Weights of a small mixture-of-experts language model, trained from scratch on English Wikipedia: 8 layers, vocabulary 3573.
Below are experts of layer 2 (counted from 0) of a mixture-of-experts language model. Rows are named router (the router's row for the expert), gate (a neuron's input weights, with its number), up (a neuron's input weights, with its number), down (a neuron's output weights, with its number) and show model dimensions 0-255. Each number is 500 + 50 x the weight over its row's rms, rounded and kept within 0 to 999. Numbers have three digits each.
Before each expert's rows: "comes after" lists some tokens at least twice as common just before its tokens as in all text. This comes from a sample of Wikipedia text that the model never trained on. Tokens count by the router's weight.

# expert 30
comes after: ".", ",", " where", " that", " is", " Is"
router:573380552513544575548521504512411574506393531601485520503418566435482549492478453551621541503492447480542410530529493394550436461496471454509476596451558474508518506476435531538547460559556530446525466449490504510584517445450562485468570471464452527419490462521487538571483488514648558537385562514430431483426473433507496488531476517419569613477465443503450433494427492518487561554520545521519489555585557529536582542498488429469562522466493483636503474435394493532532515504513510533484604544468543525513503518510493500460515444543443521453449554565453447443538537510576493499468485543543429581437508476428546500484490511549595494430528553542345470505413455533512467576547561526483437496401566489542474533509506427554498563506590472470452528454510496534500473561506457
gate0:553467504491468523482468512539419574441389526524475565620459548488450478579498531544487537555524613503530469606570394478513476515478466551590445516512584552547531522480583516478445435481465536405472557523484590603430441478522459423465452462492475442485497412514584531428563504583608430507410524543468528500480503452535475528570458508502499525486444548476465486496481586527496494511438527518513536533471448483535389474522409538542515628561518481556528527596469469527573547425442472550414563481526592481558569450390458440469465521507506382410436531520470458519554478524513528483503443566537604475544477494419450456530507502446513522541440451552534507554409583410478546468503441575439446421511489522519570490463481490511409523606532538527559525519510498491516484526479513
up0:467443552479553513513477483471584436445522444374500479539627497442488478604499404477514451511495481510433638466583506479536520525513466546483505526511452487471550444387484478526513526478466549608528520383439565501403524441456534508447431480480467544454488549597458453481483502584456450545526465464478545508546502480530478520487523514505499491395475483535433544551450499542435485448437519419602490439570457416436474518567525449463538527433509546503516490499505458501476423456510482440485492410526544412593536340580459540463510488563518535467518441470553445567462550379491469533517525473446430455455617571439502518504513493527466395461427486548529360551504486581458596526430497485435511514491555481523474481473520521531571545450521544572514424535441473435519542531517561
down0:560436442549474569518624494479526551532468441529584532582448590573509511523514496492473485510533496520502533475486578564528475477503490474440452469427491605561488512487465421495470543576557489486592547450480524523448476470473516482447500510461475516458596497503454467445489493590475563548585593517426527474542461598455441499493512556484388568568506467515564463585545440473524489574501522564476540454522504457466323453416503685564564576592465488579503471577483512536561470433479460490584549505507444560494481564485462590594556514508590457488534575483559514505532521472419601600587454463488514499472500487528472466553564512449473433374510444513517437493523463415493508482539506451472487488452497534480488467506531554546499594503444426383522522448466494515480495454505497
gate1:493459549507562572478478565528525503527508446501563488547567482495602443558478514508530565416418474571523472593482478472514503444572548424639585563520507513448535439507462498508566424421490462481586461569440416540479479583466493581584512510404456575446594532525458601507559514613511564596556576459516433449522511512501459419486517570472554530510565488489485544523535573440526571449476466482461492465565488528522457528535525522525518492462437467480541526472551470515531473563491465526455506459460488459464481469545353497496453485462519482534561628569546516496489546495606411540424465510512596462440531506509460521473477530512420522538566492444500443465536505466496524447476525576502458520454597570588469486457495498504554667476471468498468423407530518403424449561432486
up1:447472428555441433552426536595469499503551530479451439450446479522448490504481601395456500551498488541453491468485469502538491459476449491569493486388488585546525515498563539522533422479504537447494534565501459483463492454473432620565443495362570555471546495554518545549563561551518524628477490442472436445525464480467577530483452520522498532503414441499532489574476462379501540491531459424507464503502477631462526469541543428442491530504493414595427505453559437491604497423479522545436512457519542559527463540515454489412554516525563497442520492488401457512542441468459531456501516430427444504552458501600440366411563395461540621397545517490545535477470501506530459525475432531536567541482425557452582512498520554475491438451522560517516434542491516485519505460405523
down1:455450533441466516491542479493542479573524443459383578539501602584529420506459507462523507495418514528481471518509536559459475463431500525572558479513561406487466546485605511462495412398461527535504525470490482449601488519478455538634527588512484460544581435604443499451524549470444422482398613444534364503519568550534436487468450473463513492509483538456371554503495536453555507474539472520479516603534475489475521536600504562555508602489542457550501550440523496436486507518443452547466463444438466539485480532527570641475497509504478503552386430527460487564573464567526531528559470431529480542497482488537527506454604401571501419563507494493488568399500475589474563529453529484527453415506461559531537537477498456567544484490517446428464560547538435540439518486505563

# expert 55
comes after: "-", " |\n", " In", "Personal", "\n\n", " Occup"
router:482524496420541629565521444454522466521495495478504482508450509409467440515500423545506562437465486521484474546557513416462406505437570475513454543377581482505553557484471539535560538507539491432491527507491439472565503519490480565415523501553540549493486457554403463591428504508531543469474607503514454558452507457523591438511400561443450547561493555466459572545442502533554507466502523503502506505496511427497531437551467513591555469516487488546473505531609517597503514544441494512383550479490508444562563519449509487465415517546453492457489548538518515540548591515558545574513531519506480591544533470392594426583466537574575469536504514551414527525417536430504449592597484580458507502476630532509488488468423457537518522489636510548534526542485666559457531520515435
gate1:543526462476563565457528361523483493435469463521496560472573473433439440633513463581473472430516492469491569496393466492523476552495457452566566615546600542522467498537444538460507370521475466472544640531474475511456483533483406514423595456501464519505485398508554512488500531585380548515509535408546497492430482520433578543475447504522527497480489510488455464490532529524536440494505474431507462449435502452464383498488383610563474604400526462524488486505507477476595525527480532424506568451466552500524486471546464563459494463575525460528481459480519491524431483516547502610486459448519453497448464442588488482505574549575377517509462425468480413513494560444564509489443442575504464502530654552467565506452518517507464496451506490509466544440474446496487449483427523
up1:572519447437500535418440471536496468568444560558494508462544500527483441471454550467462393535454450524546456412544457518480463467547492520566568446464464527567553564425412578508562482587514456510397510637453492458539453399483434466490538458495422474498556542546539518466426461531493570519485429521476461565508496458555473542435575515464466510492499391532576477486357473462574532503548461527511546475458438516501576441451566498470445581441416403463459445526511556517486505393405524521512492583441468518567550471568480507517539477587528518533457465554476509520522493412595534523512486495489502464536442407524563501597433462430437469507512603398473454461476472489483465504482519612510560526467471500482477500409535376593458461428501438482487508507519551611489441514528486
down1:440434490427586492475532525538622531580625535514457531453490599579538545584453472484471547526536514529496484412420566551517560532554491515537482487480523482504653502461498478437490444510607391493490584508430595412486506545544435454537528575444434467546564475525463530509436530472495571493509530523533451582540524545504362526525506555449500413429544482526457528575540519467503557510449435560576538506508499507537479599611538540543516509563494484553583447499580476458511441421506472455477505529617410451514496430470548559484421551571526434532464476464469476525458483512486496481546531440556513429419572484485459452470473535609506492545439447574488504455576496487562557597456532541523460587428485493443565536475558488524530484492514489526452516490543388527551549505546548
gate2:425521558483572514508586473480471420450657447491445545428551459470440528485520519527514595491491424501521479486528548440537419439560512506492417486569440450435453482479486508499463564377539413508454431613538461501511487525456467499475461453585456510500488512530539542570479446477497456465551489584553531523465470490523507503474433558542471477528484502446588504489448460480518481447500523502470535439560582480550559563557444514555430500554582446503396525516435603551432575457544544484425420484480469547477472436561535548448521461522474486497567529450519580491462508447516496429538451452515503633553574539464483509473460494413493492476547465465545442504434570478423480521466501597472515515429523425522487623349578455583457488499498402425466474441580575531574570466477440
up2:471481516529537546557440459505570489458525520490475497463485459497469561508362531501467427536482558475448480519471554513404547545417457509490498499495493411489524575510491486488534513607486468573472444509547473533606514410419470554524448408462487462499561481543501419449407547403424429506526555456431526541506520497545535506581504434528563536525512454555497496475453597527463427490482550499508484479441562380653523404473572549525489516560487512440503530526509459409557518499542487557480500524498543480473513503451517501435564465511540492467450517547446529461614439494522527529462477437511414472467495514422602517592554617514494455515404429480532472447541421571564506581518491545495523500444438558440510483491576397471474432571475616443449422593491528558550529567387434
down2:538466586562499437634472548444505402475507493453457484455475502437462525546468544443472617473599561497471483525504454533449426484531484445385469480535475498455552450543518525416540529521410517506534466522497477551433429477516518507441496518511410567486453378496522527594532482468477513547489503468545549477531475523585506462461436523565488557495577502516434597494460506577447489563475522499429515460526418467456455500505501474466530433485477381486546439552547528541451562416471479540454518498551493474536417482480469622543543517453431543389532376518510486521483424480480611516485551545623502488481524509506499536643547515513424465650533498543446550518507589484515543560520501451516438504502548396599534521501505601530513439484465486532540514474512554558469409531607545

# expert 3
comes after: ".", "°", ",", "9", " P", "′"
router:480492494500488581575497491432570453489450461467474555470401568479538468432365435549514519493470452546585446457518558401456446523384549483480475562437600435513528441460539486537535530521510513485471493430531462488511452581515550491463509433594537509444414476502463482530483537506640498509438548555537536496439492455555471475588453582417546594471449504471463549523431503526575440436483514499577551502568586447552542471554466444552550506483460535574447485477471554487580524487523459473460608554427564558476489547513462546533474482543524428571492510562416494599534462559446533428549457544501444436530544487578553474501482512589580523551511591472502486425367497421567472560531551479526519438395493502549482520461425431543496573429515432395500480450513507511496475482524475
gate0:491501423441576537449535458545489485534534427532516563614547461522451511506484502496455519526445509535526511469521484536642596514478589525550480455488541511507526545472528407636447411528505559446543487483409596474573463475402500476491485424544540516507511433560523506385487525452575515508495421421504516547481424454479581496472523614404555483478501487437564577497442506493536604460477508626483502509593473479407424443518446445497516575532542567487532475521485541535459611527476524504471493516538605500492529513493529516649512424543483543516600431499476487530438474526552508497486405576491554524493529544471421508528458503501598487539446565570519452432411555472487558529504543483504553510495456500497422530519536577439410534537540435504433450470567470583528593514470469
up0:502563395551491455483421487489510477424547524483471530548597507492540470480496365485473548452511538494455518507518623550458518601553496571565560430499496499502496494535529421437490579523576483566491488522529500517498482471444512451424565565468490436513549557450458469540444633458458520502552498545466537570567601505568578582508598496545542543483452524541475573507561472532585489386574529496449494557518414483466568559411452409538492517527563475516428513400567504480490485519445528446451498436589497432549530451570396508394468448486471496496454469545489419503546601521535509569438473556576526354540535500453419503440444473479524410496504535498445487491493471489450497527511444506515493519554434504504479518539471510576495456351525515468538445397517525459475494535404526
down0:455502456520472563441569546453451484536458522404442491440476583592408486425585409478415506469490510455505459482456579422518461523529524538485506537488524549520568634459502499488444560567438549497540504480412468523505474481467576560500455474485451543462523405539488525493465456576474534435542598488494545483492552401495413412520484537498431498521559544429524426527503433495414446539516599607502627414543494511510461552475491518456553460493397424626392516528495524588499484547496551588440473578479473583539416526477525568553552543473467533543507497504555518508567471428428511494568525426474465474428463464566432501501511503465495533439500414508507412498492528414542488409513459508542462482500480468470444523530534624525404514486556513539577481553477515497460510591487424
gate1:454502447446508603494534456444434498461497471459538574552507492475499456534425452472521595486447457500537522468505499434564431499486572461540434471525534463572479395377497453507423526543407439474485428528536398554533417502578594506419450452439489542522486464534614493475509517572467469578537538512520502509461498502576493521465491498481574452426491480494408543467499505524563527367449484523516539407419563471573449543528561516481500489558520411522580519565534609478532497483425467531429472509500593437477516564539425526442493438514553535510548526511571436508456478473513487480497465461404515414461514531538448463516549621529487472526467576408526498487413563501555496443497500619575438533405536581461469426481431445434509536432498403391546527479466470453502486442451515
up1:510498356493483527490520424529458527485522553580520434451576532408488433497367558473370522561519480554412519564520435510521433571518567550491568520504354476542479500455561459527431447474534468495425444535403434562520378506540484533436482429382495522466494570459519506465562516587580464548527462522528423489453488493537469444413505509591449573475515475496530388550489481559503485525524532515473617490480509521521567521455525510549461506440531423466483527483504444467509506425447481535447558542484499575469433445536476443436574525504506491452554502477438527474511423472494507478535466487377508473505524522475463531472451505534424547520496543475367511502538498512505510498522471548522559511523474539527437519465603474513446525443536501534619476458446432637473354553494557
down1:524470520558542487441560508497436498578477493486487574413450427517419509490428438433536577539490559472451584489455478510524523367507571408542530508515384378465490556467516492422521489420465445457560398467450478486500530530516475536502444561441503485506490474624496506587510535471565445454391562559473519522415498590476441489550520418469382528511531493484387490525515444504457516510473492493581417510535545387445418493499491585513438532552551518528464509431405478525506454373543478504445522464538513497505491420459531490447584434476444512483535450380401492609584501475501583580547452496496481578404462460566472488485509417543469454537508468585573420450467481544459519545480518509512465523445507484480570471451504474480495529496520507431468496434485475504505507577462415